{
  "n_layer": 14,
  "d_model": 192,
  "n_experts": 32,
  "experts_per_token": 4,
  "d_expert": 64,
  "d_shared_expert": 0,
  "activation": "geglu",
  "moe_layers": [1, 3, 5, 7, 9, 11, 13],
  "router_score": "sigmoid",
  "normalize_top_k": false,
  "routed_scale": 1.0,
  "balance_loss": 0.000591,
  "balance_bias": true,
  "router_noise": 0.3,
  "init_std_router": 0.0116,
  "lr_router": 0.000677,
  "n_head": 6,
  "n_kv_head": 6,
  "head_dim": 32,
  "vocab_size": 32768,
  "norm": "rmsnorm",
  "norm_place": "peri",
  "norm_eps": 1e-05,
  "positions": "rope",
  "rope_base": 10000.0,
  "rope_fraction": 0.25,
  "qk_norm": false,
  "attn_scale": 0.177,
  "tie_embeddings": true,
  "parallel_block": false,
  "extras": ["capped logits"],
  "init": "uniform",
  "init_std_qkv": 0.0346,
  "init_std_o": 0.00654,
  "init_std_up": 0.0346,
  "init_std_down": 0.00566,
  "optimizer": "muon_variant",
  "lr": 0.00349,
  "weight_decay": 0.06,
  "lr_head": 0.0193,
  "warmup_steps": 200,
  "schedule": "wsd",
  "decay_fraction": 0.316,
  "decay_shape": "sqrt",
  "final_lr_fraction": 0.02,
  "batch_tokens": [65536, 131072],
  "seq_len": 512,
  "doc_mask": true,
  "train_tokens": 595600000,
  "steps": 6145,
  "dataset": "wikipedia_en"
}
Below are experts of layer 3 (counted from 0) of a mixture-of-experts language model. Rows are named router (the router's row for the expert), gate (a neuron's input weights, with its number), up (a neuron's input weights, with its number), down (a neuron's output weights, with its number) and show model dimensions 0-191. Each number is 500 + 50 x the weight over its row's rms, rounded and kept within 0 to 999. Numbers have three digits each.
After each expert's rows: "comes after" lists some tokens at least twice as common just before its tokens as in all text; "comes before" lists some tokens at least twice as common just after its tokens as in all text. This comes from a sample of Wikipedia text that the model never trained on. Tokens count by the router's weight.

# expert 29
router:509515542503542552473471489530512509544476521546467435418509499523485535375528475516371514479510376511551554476398491480502532468486404595466470544500444511666507538456565527596461505473593575427466547443405588521475546466465479494505496501508533494485487522532506478480445487495456640493514541528512375549506500514544482545455535548515485335467495392443430536472502501525517554534545455516482539543559506553505494550518568529486517482438460531440517567502553498502526533520382613476518495358532543489508583444472517475474465537541404591490524452538465503522505535545528459434
gate2:449419473549541523462395449464545553519489572533393463503485494436525498501506441492624515528557529530528471518450612445460561462457408474460519472466539495511429444482441556457510465440528470407493511449451549432436450496445500487509541454524515555485527515563483569405428558488505587582448441556451600551522418456506436518475543561543548459468574554465537515468445465546493428492532530523478593531561497584479486582536523480537529501503463538450549443491556473555526438469470530489534446506466491548515471591466523434577494624570460513479517465451607492508554575535581506333
up2:529469537547471529471452430442487524497521552477495441430487490593448521530453478458526590481479563496481495465460559460428512553434493526452457490417576529455406626559517515500539414422528501444428558451461599467499469530525466527508517468485452594386499515536516519489474485477441521644532381529447534527483410496539472490507516529544550519471517507475540510463476491555432434490501507466499509410546577497609480549463549528514506525499469516512555453493538448504498477335496587461559505518518459582519407589516589451520570536646476523459534460481557565510503574562576506398
down2:525527526499497492467453479513447465492466396487512463513485535406523392557478462488574564491519483449545509436398445475470571398553528549516578521532475580473549594462426553402557479586498495507379497513460454517529495506503482535542478518543518503521522512530536499553427457565517514580452466389570562460571550493491568523616403496435423483551470472479496481483484564561564531532488615449530480483509555622473455478462461462478453513444524596569533479510484523474425553523475425383448430426548529504441560473603476569546530462441507517537525495540599549515459545534490476414
comes after: "1", "2", "0", "9", " ", "8"
comes before: "0", " |", "8", "7", "5", "6"

# expert 8
router:503406498525522479443523463500582488459472492545519490681571486514589487505508519547468580438466516574554564628493508492626493497553418471471440510490603510444497520480458490525510576465454528496512484497549498525486515581466469473511496476520555443428488493484493494468571487566488439502489496593510391486515506480523532448569537587514493502527541362404445461504519432507466356421495469490554381483623510531517502436514520512478467477577482533466514577527544471552536464559475460481477563483445463462520585433515570473453471509533459498435576491517521522599549561535584585420
gate2:518487508525547492547438469504429554532506555486530466510561509536553402503422516427555474467467488486442514581462604488467528542490497512518515515578544499463510530476497543518544408488508363568551491448457482455482550443564484493480532410466508512547573557536507570392513467427534514499463474570357544538466502451406585524484560451486525383455562562461577600502471534498515457426360429412473501445508462635474492514488472426498525519498489404496449453609549438527521493432503488511498451477433502468460428482575454567502502564637487526449481468504567484501531479526558525499
up2:511510509492584476473428461466458488601605473561488518437568562511504450495500540537607472457525524448540468553606585442508429534510535485542513491568588547477517517452498519453576427536509376488544451470458488492496590511420512486541572499440396434487503579533552497416483490498533424489580417556451515540528528489503526548562527494471449526471666520497558503464500499554496430402431458449465500513559496534563422523502447522440465609465583465497453464607538447517494540547472432434499438479423476467484455465518506461432485499605498517549483485491519489407589579429556509498
down2:555494522485421492506489513558379501472540584504518551536501513524398523451529464544511497494495525510477462571463463501579572400473551522480515508600477487465500394547422560450462533524478478452449483548495475449486448423462558452487582436503398465578423404452460520505517459549552496449521510561494556532515533552536535399464688519466439544433510469435474498427534549504499468522503622576503516515575581482532508542548511518492523596521533478501521480559566549486502608517554465600427422535494441522435511523561483441533472388418492557547507464513484443460462552420432529481
comes after: " |", "\n", ".", "|", ")", ";"
comes before: "1", "2", "|", "-", "\n", "3"

# expert 18
router:500495449489580573460498528488508453460620449438502506495453447499503527568491486492489538473485437526542508552584491442485513484377474529434501467572499462617566601458544399595552585498410519504611487529437485522544497469486506525454432587505456508459484449438498532448459509516543601536490479565473431573422485599554421590564517550525565461494439485483460481505497374506394516382495431485519503473503477570502457510584500532527497538602557430458502496535521440559476451559444454504546472389512478534524523477516503424460511500482509588492480536469461456603492544586508570460
gate2:543478506514351560480550465623473427485472428510428457596466487443539511576519504471528483514540539621495553484497515492535497552480457470492548590533510486546602485538519498547481551621534425540483534580463542520490553459491604487527510504457517641593624513407535490479531543502541446453532539440456527537387520457523539473523486523513530450497458566546576557484537384521501393491485519449485515395516515521510422481511450584504544531526428456401520496473554534472481491494479440472541483531410503499473427558472442491514486551475405490451405500508474552533512517583519504601
up2:568545477481428492470541466513437428503501414494404471557475456520461487578497540460536576463539517554478528527487464585499403439466466517451477570538448550524498452524467617502481518560506517504491401544544568505455548527442515486500457486445569630589597557504508410520524535548576455496524566538489549510464483505523518496474481511518469475405499505563473521556566456467420365485454601489449445388501580432482362443507480481533498464530510483412480465471559510467462484450406522459517510456489466486425455524523487503559552603506433512468560482539448475438573460523493537668
down2:561470514558492509502619488579442480511420515438408495534542520487519528593499555449515527511393492468516479428491326445560517525527481444539504577508491490433554485499484538546491522541573478535514493461425517489431462513439618588535543507562483554546521461500593562467527528433532571530556494433399521553526460468433468561458471526502424473509537542509542518543618498508555533483399524534462551428500486607553541469495383522557507494497459601501514471578466531402428479534448550469495421470531527521508445522477412520523626446579493488501567517492486425498529568510554533545
comes after: " to", " was", " and", " he", " were", " is"
comes before: " to", " in", " by", " the", " a", " on"

# expert 11
router:449489512508595503444494491592543452433519491444528516527456545514487536563412476464445474507536516533522470606490506462450479483463595553463472508521511468547504486446473480502562587555489479390491452368483585525499546469487582450485462540385493515402584479461457466466402377421524460585458499469488428541462457514531507452485455496477455455482486423535473556500450446524459400441543509516515417631560519510597425541529575609498529397460506463422485519481474509521496590490585520498543449450501462430566515482507611518551617541500440422450457502492492453459507523507513474502
gate8:439469584449603502535469498526429514482489536462504556517458524497406576518451428532561469541450490540457501508528439411405531425455504543423401530599520511436430492540465427478514532576587477422491520517418412523526554496431412553480465464454486518528504486428463453510536436488547512608484463487463403409570492516495528555507472519354530517526543443502484449493461498547481419468530518445527422480574547491467513536482456514526575525498482447491444524471437497468468447429481549498541520461469540513622433582454578411511542490593490493441414576418472483512411521405519553475
up8:483451595537522443499539585577519493531492445522522510458446378522548527463541402481608465540473433498480407530561526587487536548464499458420543535602497576557470467493475519485547490548544491500544491571532422485599525483544486504496462538480592524489444478634483434464544530488520509488519356472442532439553573563498454519407466495443470482506538449549567543474506519526486480530486461455465438399504460563526433502522411544586529556551526477531484603453473463483470573500505474550413543448499539477490382514353468480514425501502445457489452497590598501469493489535476470416
down8:529444434557445509477470479461482460432535474454517437567452477565516474495560477571476451554453478485518464553463566439458436510433573499413431470520485467493533489543501523477582508459486555523584570514500480441527525498521547517528572499422594560506484508477504542457537493476587490482487522500583502511494506468463469500340421506613424569477473463561436457536550385512570491465409502562481508517494551492497512475548478667502566515506400376578439456478470531482663500476545494455558609590508536541502434441474490445470523537507554472443452554508544515563472480568542488567
comes after: "0", ")", "%", "4", "3", "5"
comes before: " ", "\n", " —", " W", " +", " −"

# expert 13
router:497489495525537514470503495533548501480536540522382497557565525464556398494492544529466504472415425507537509500501497423483449565439485560478434395484527506508514555412557495501548652544592589474465443357570440431488538533497495487552438480536583476515547477443446518500458460576465425597559488543525480532522584499505543465510547528472440501554509417481405519587516476484399452463523458544524449562479430570458512491498610528486551507660471555493467370482483470558558508521525517474501632490448454524458494422500572499444489468467545555477501523506442533495525529501582509479
gate9:582519528609436593547494416560509569424620461521491430522512514540426559519545407473436588512503500519504438539508461399397477500471503540442516481452500498501516437513500385476500476460470574406455436381547524507502576474559548494533508514484585494442591507482500528476526543570511485487526542466503427540472510509525462469467591521463374525562528534475536512478518482509402420492454459546446474479575486594473448507454432462494573631482500515488549535483427470610520472533485418507442448474442493423430517533484544480501443520552547485520458473544506508529503433590609452438
up9:428461528407539492480402577520478409501542414497498494444532483434547446445514578579536517441534521555473471496518429567578487529559509521517474491485517504533398526586507543557556500524500434515508527569492450498489460495415406532538499510542456497581476564528492520505456526421435542528448553546480527504535401507451573525666534486551641544423504499518477429483476479439588548557505521557576503527420529439521497549436540561511463449515460501542467506551614557388467456441541577442521488538490498506463523433529481462556530488368476478466514481425522499525480569525384564552
down9:495476410601466537546461527541449478523495552481435510499468506595496522432550498516469550495559477379449525431535520552483511472437501472437492426510475414519467424533429509459436561578484498477366463504465560507496524569488485516570461504386496399367620461551481458404554581460497565531580494406479491596432553512511474503552522488528467604454501440518485567440475454577492447484518547488540427491599484518513503481639478523521515558512554494501419556475437508445488565494561483420454510528490468478526438429501475502448405517485540462524572492569544544479479509448575551499
comes after: "\n", " |", ".", ")", "==", "|"
comes before: "|", "-", "\n", "==", "The", "==="

# expert 27
router:459535475537588483475502465590586458519625504496452474516501526482473451485550517516499463518496476483447491528567533427444396634373555548460472429563498503512530470445499478540501532591525534436525471453552500433624512552470510470535494489529497507479544528451507511470453513522499455568511469464488479557545535531545498454430570460441402456516425454478412609499465546516448428506505514470518462475590488544476461566516581539513631458587450522521374352531479495558590467520478502529548591488492538479470491452461460445502495454452484546395434534467433569447474528494529618503
gate9:416413495481552508490517441506552527514469537575437487546577464489409460476504385418417535462511600503411535521530480469476471466539472544558525403444588585536597509486526532543559515464522540488510448499503555520535536561474493402535521503429521473469519546516463511495549475597496572520501434535606431473481598502557530452415503606491460449522471511353492544488601502495429500493511434490548444482513488517528425480479498393585582375532489477623506516589454413550545431463547506445549583476482488498472487485529420486468494472579558575525511471518507530555514473459491483524
up9:394426494526532494489587372446508509540546471503459488505487472574455520507498493549339498449552553512492476582566426419439539481467459520531565395451587583500433459416518482548487523482460455485542465475496470531542513549483515470506590473481509526503535547548439468525543484429517520643485494541487490584529401470502493543496447542463529472522576366488495572446650521503479454517478501434502450553476503546550503572525599462545488577484508568532533548544442469533575483481564549489477444470470536539504497455528483505558418417600557469520541544473530528482468559446634479470
down9:518446517521460502541573472478474517450514544640501506524402476602500457425563521435487489551397505473503532539513446555487450465540453519436501537602450490500499522508549540611427540494446491438422501498567548540428523427434349436501513473438556556440486442499500487487457604640455481467469571493471535517499449441422589541424457510549596476565426499548417467524512512536408474433581544503502477491513518469516511491535529561483520533562484525457489542501449431472399500474587499414518560570527465433536508492403507488500413588484473470517492570556520513557510488542427475537
comes after: "\n", ".", "==", "|", "===", ")."
comes before: " ", "==", "|", "===", "The", "In"

# expert 26
router:449519521457534571473436519498547449500489566443411556624487556506618596490512468362460465504475418603553542521522464415460537626551541511443494530523470529516494496471469449472463456475475500463521613472560528471447476556531550473470463494394545494514579413496472475498476469521536604519490412421495449524437497534494493484561577528465478497533422497430459580479439495358503439504518470506511414479532511553507451565487549530527531459581473551533496500524515481599510508498492577479568425486439565497506530497587610483545437496593486555424510403458446430511478547489489455512
gate9:412404505465428582397456457498466544575539481417491449461520534458527534566366478515467508513523565545551618571499496541524511493497556487472561475451469473526538515567472518586415504535550485429514441465498494546469522428490491423483430435387536479517600443493443447508420511557394468475456502556431490540438498491441493571589611538504571500423465521508435475502480586514494464416424550487534538551447531515491481497486477471583524381544472559513403535542519567455543517451462519508565499431449493470552558511539493543486498470491483549524476470493475480639379449451516451489
up9:498392444488458580483472493584480465507540415458446464523503524511429505417402476474510532467524544505550566555539431611488502511555561406449523491454478523568555545568556435568445502589535525468562487433488549532520495383521528466455449472456560491496607416494462498489495591518509557458486518493417497509536559410499532582586525486523559510503564509465466544497451588420575396407493521514507502512501493458476492447455451486577479336582447579518401539500474577520551538440450597461500533409472466453501475528538516484520487514480453522493486448551475417511401473502463453530
down9:557615475465542507468541497455549515563455557535492592631547537556417487527476599459523555548496580413588501490520558541482500489502517560446582502504546433448517506484540504513414496570416449545496458452481522514515500454444573472540481421408522456574440603433496453546512519413501452505485551541452506528425449453421463423551443480506421510473464534583538532507542443424479518366507499449484493473456464552527542410468525525445480492486530587465432514563495538529438497453521505547496460427444413465521493497595493506467554365542471497543502471441486577466612471435488442551
comes after: "0", "5", "3", "4", "6", "2"
comes before: " |", "\n", "s", " (", ")", " is"

# expert 24
router:518526522519517567472473487566488532519479523504519476441532514529465550377512498531418485460534378463519547482426523477525520504538432598477439516548487512665508540483567497599467558467553623447453614466417582480474547487505476479498508498486527451463481506482463424474467481444457654489538498523497365560524476486556472608473497555494456383475545415502404561469510480522504572543477447533501557494570501496553510526511545537404524523461450529434525557509562475468519486471319578462519548412482541508466551479497547505508508543535482587432551451527490543521549533515546478487
gate2:568518473446608606450471438565643512415480535434477524432470481566473471490490572492466418460571523614478412536523452556461558614470580459585414503556453513519488555558476492529399507421510506487523563476545417481470540469533491537443516489550476453571494485513546511492458547451524531532485535530495449425579543565612539583514499480411498513476472531529514518513460507485550607435491452506498535426485655528572552483514492477485553516540456532454554494497555445492488505441524520440441478421499512429492510496409500549451440503485486487406584496481382514474459421485559493485
up2:537496507535417412486545543511390484542604440510538554547519549447543455623402443494518499511474487510432545453470498483518461390544475568450507442473598544476503480496502565448511499570541563561489398456478525518467421557492564541508507466407451552390477460437482430551532469551500468423567446509493511529397495447464486447514544541561546457521575480502477488528535492586487483559399626417522429491458420447449425510496529489447436485614512489452445514477455504454533480526548454512635520516539504558528456447498403434510468502504527506435490442445561431488502577513465441484
down2:485576525372511408458508470465496457492527549550369500497448506516533383506491479481515510537409477569563546538533419473493493516470449486449432538572455464505533407500495519506491539506477479530507397544437484567497501495449508509551540541505577508499503428468446548468481443472492479477481506505505491484514501500530493478466475484440514456479481606485424538455508471519519503610516520479457483371546559441470460435516466573371488405496359362552534468417496517465392564498535496482400531554481593614559514579491522536474540434511574450542440549518558532487603532468592497456
comes after: "1", "2", "0", "9", " ", "8"
comes before: "0", " |", "8", "7", "6", "9"

# expert 14
router:459501644475553495480473514516516476500448539523527635568407468485455515361498485548491472501520470556548604558434521448538442527580509559475509537580553418514567510476504432486528493562539510513536416534481553475399513581480524471521493581460521509539524484501453445433516408566517541513505450471555491577506507577543495490498541476491508459539574540516484526511539548453507567373503456500507546535466466500419559590623499517418596474496594488440490445517536582503558471447504543436463552511438463488518489354520484580483583542537489438493554527410385503529467497486481511432
gate2:471546514533401516522487482448627434547539592497522532447467547578447461534566494462565486488528534524470556533499553440572488547522519491485530507582478444542540519521573455544599462519425503511572531577488500550385526390531577432486533544467521514476546561548466419484565573462479507528478449518565493488414548573580630509512573553486458438442523495566493502490510550519438485435497484486570487566458495465411515482513487405548454512445494473486504342511583518476545554492499510463525660549461476467453531523454587496414537480485562506552611552556469458489452558535481530509
up2:614485495484586525414458470552360487474502570517566416626428522486566500539515536410530478516579535530475529454520477581405493449548595526548543412508578547482542425500552529468559444475445497449491549527385533530584454506472527491461425547436518540484412490540500512426445498512447538506516509559520497475483527563473395428528443533454423444480565544527522494526498592530451431456491554536478503505530440497563529530600572415539538437510534587510465538484461447549532541547579525447430459483457478559445491454543484435577537506459461539497447463460507509510562570480476420407
down2:560480501583525547490555537533511444504490548505548518511425532471471479559482559473536419489411550541483565486492567546495547389550433509473426472515541501537461491461600432415475603508436419463587493505493509513533537421526435361491517476495483500457475569445502544568603435488532491484486530578593549461459534531474448523495477526482417537515491545492503585407525580566492512443514509467546492552502501460507601490456465485505434436405448540440486466512560482403561567519420479428429589467462501488561476553566532414557482550425407538491576527509481528521537484515424590618
comes after: " the", " a", " The", " of", "s", " his"
comes before: " of", ",", ".", " in", " and", " for"

# expert 4
router:524518491581597513466453535537474453454520495424491502571472450571493593487510542459392505471531507512520481516522522490433476520501513477469467489469524521509479463535475503470475475537570503448529490538460497426483485563517539443530425577326596452462442476524473492438474442516523525478483524487490463510439518625574524418521538545494446538549513430465499521483461485527475351517527482515477362496572486491471451601475505464490541514509477481449472512553548512613452468496470539388521472493514413494670499482421523566516501525588442466318470431489482397526495509526591528441
gate9:562502467519476474471452501487428477421520537457481515553498365609520494458462479471488554569581502495415544504524552493502547509439592515459498521457567501541383476521548518495558505474526458421523492403303463496505556494466431620424553536338456423507482500556539506558401481495601483529547518484454533539428477502537472469554531452515500520521468539431502383513464511473478478506541450515590448533444479455443477537505480492488452458508480487442501489503475536558511523515508456463471373449463424468559504492534597541513424525539469466454468497498485494582445491558628438441
up9:529516469466567531409500535532489424527528489506466528434530532465555479511605450553420490547501523450622457546461483486532516504610500441502507511506507509513533535419571544526413535451528516405563474499575437459463498485556594386474426439475589538518423381525441484530515471447454483491590548475581499394510493446552483485466457607447472546469483492468519546517604485497485458516508547542428539501546508576508484506492475548468450530591416531465471538514399522553499462544419465448613491410484548419504450537547542466431487531445546535615564485518479499570609529522542568509
down9:419448525573533580537608562503478421434556540505478452474524554515473486436505586340459457408511478543478495499575569483538429464561450549511487485609567490541539438486522462558477440521469500498466525453475437579557446483481509453475428581481441625433541411477429587417571474465469507474497552465610417531454489524516440460468547472448623453536496550482475465450488562499482528515563456534432502482515525557568504572522545536523476519431510516527514496372505500569492449481519505481577541463520465482559448498392541497616473453479560473530474516533480499420552435500541467515
comes after: ")", "6", "4", "5", "7", "8"
comes before: " ", "\n", "born", " —", " –", " W"

# expert 1
router:407515510523558522481463417704464447489401589524482520545452420463503514491422439448501541535602443538531545553524533486512509459538512494539480510501536429467563512521441417595471417437511560494620438534593533478479493584450508457611428540443524445464496559447496485475519501546473475534455508440453498548526526510483573486435611551480498511550495463493511607445573418549483490487399460458461513435576459475508454498548463458500518540505514490438478518513545470480485495540425533423527538447510434467502480482420502516348577509608487505464554413458491522503501450530473518481
gate2:403507502510506500540544442490486508456451533468416536474522547495622493483470457449544518511494505541412494548554526490537657594458519445493486396559524412480457387536557519454509468433505434465612496493517550485427528515547570483499455490488524422479536555417607469464513507542517477511458574544512519477499465447438488588407552633498494461523488454498524565498496475518413499514509434561545494440472507454473577439535546477565475505539411523493465538464509457617561476455504405518466563520446531416621480482507514510454500400492514432547500517463516564547552447640436478478
up2:559465473489582567496530448521436364546491497475441541487444490602576510490475474506532568512478484509406493494469485544514593570493497458485517449435468470538429452551538538501540467487552464538571436444573527523523537466534562491632455525475532552483529561502528483523474546462518451565522577545445595487467532541468446476464558563508466474481469401504559558537468487508450415544478494481533469441573465515354513461541527445594433513498452528469495575485425463550547479582472504456459570424479507445535542479557506460376455452506476496582433398448488465460603503663523454539
down2:500562531517510511512480480459533604557543477525430501470477435573558423564555523587526443585476520422529552509528595525489492466453428523567446412591496427506447489495451577483520528411601558514493464542477511483523487482527489509444515503460479443498538540461500474449497457542505529521465487500501551527434449501455580463548431441541542514536474465553527430542496503503497523546411464551488412513564450436455480567546413526484492503448486454421461329574445447570479459617561536440582402543522516468498444524466459551561544422542444424409407478445425546524470518493506582601
comes after: "-", ":", "|", " •", " /", "Personal"
comes before: ":", " (", ")", " /", "N", "="

# expert 9
router:490479570476549497463509461483496472446503470511525570536553479481509583377429497511426559514494443561539534529498529498504505479500454478513395489492600477450515520405468532526562524496495557414490396487431626555537488458457457495529506490506498532404454497536524573501531488489515439501499435465499320510510495498526475499462636519518524373461514415421516445479454452468430435386457508512547466473774457520567458450553517436520510465475475457469500449499525536535579509562471472504477478437423550511513494468499509441477465466510499509477541481498448535473548512532561488463
gate9:514464535490513523540632479552434571517434485515510546538499439457569488476502515466447556537552473523513469476460526503527559478534452542532453477503602491550481478456533494526457472551526528407497513472470570526538429536427401543499547490536537524445396507514553399521489596536560483545492500368418406505482418513494475464499646539493495316503548460519461472548432476434515497418455537513507559530630441476529497529517455554639561466554507561462518531441504472497517539544454550511513477488557506543482470480402451473501365458510487553505557516532552455442476501482501378538
up9:507537469495449448412345547424507408485497527485493450470509521526413580491447465468493466520480516546527538535443576492539495592497528478507547589415415502484528545520535489610520480485493455605455510521527452479464538484511551519382481554457468501572541528514509533453512407483513602433525508574612554482491570448454519491532352483481538610412470517534530494433592539530597517555543477502517400580363590487514461521543519500375457517410516444525492482504563531541497495566508535496497468474480444423508513528540552557523539525485532487504418441534496518552517530530513572487
down9:520468495463514532516524498560527487534479525502529467443580416564549470558490490479505468482513563486446499497571533427564536435466482504491455449537411579490493529441552477496438522529519524497500488536534521548600483486464517485533496530530510522472494485499641448519518591473464498497498524483544624530519490456406443499404542495478507474585586490510512535490443430502495471476389482448535490432495495563491553501470452538541541541490542570551527485430479552512480499446478326345431489474535473601466652469469408438466454475624471573546547515442551359456491537432461593484
comes after: " ", " |", "–", " (", "|", ";"
comes before: "1", "2", "0", "9", " |", "3"

# expert 31
router:434439559517535551491455528475515433439517472442532546517436420551485484402539431441404513571474425527589556554433503458493495513532527507420507519488574446599589539511575395497554566549474552527510502510396474465473521574499508528367392607468558460459537476509476596452499564493597557590530452553547477589495490516538498553549472549462547462554509530503483505483558532441502499469616441428476602474529532563491497518561448562507509458511531390467479459477533529559476466548530513451505536492534530507533476398517517564474502601496479492490603522404428442522492478543494493442
gate2:493425452466492552489452465615479510650486509535515500523385411496422508458521437549426565495534492494583533591572562539477473517535630412518541504499529542529520425510485424526513597418509528522574505590398557466534496531567573554528411496528461428494515487510512577486521472507536419485616499437463483495545515543560514509484482532505425507458505523475469538490476471451492546508586559595561597490490564531457531523502451512466568437457436539506534446431499508442469520477494492543428553461500468626456465496440508491491471519447575455457646490513404459475494419496529549508
up2:434547559509593533432538506417525450464480483459585507462551569494495472627513472481548503448529519489483525358488539394520419518437460527501549553526581562447513507464501532472518514548515525513472580449521498528540512515412411444592577471407546596586545524454509474522547475430460493576522472534410477543453471545458484531469518609435520492491521522515474573413522462551523513533436491493551433444518493389525542511524467438488390571484589498505483461559512549459567525543410492531582449458525532565503479550522480464524441504564437520598487600493573503502393558407472474499
down2:592515446485457407509462594488549539470514467517476503443509540571495532508499484524488413489547519520464509475546556521465511458429440479470509365515552516486495493580520541546486539546538564456553517462532472423446441420498500507509534492422470475550507419347564516473554578583529485513498445568456486469479509577466413526543470460538600477445377458506475523421460418482392420534509532503503505477613543534536467438609565558501505545493404521546489488450468594514580402398525528512431571408539567479566504527450556499530557532500496473486471495534416518531538467478465467605
comes after: " the", " a", " to", " and", " was", " his"
comes before: " of", ",", ".", " to", " in", " and"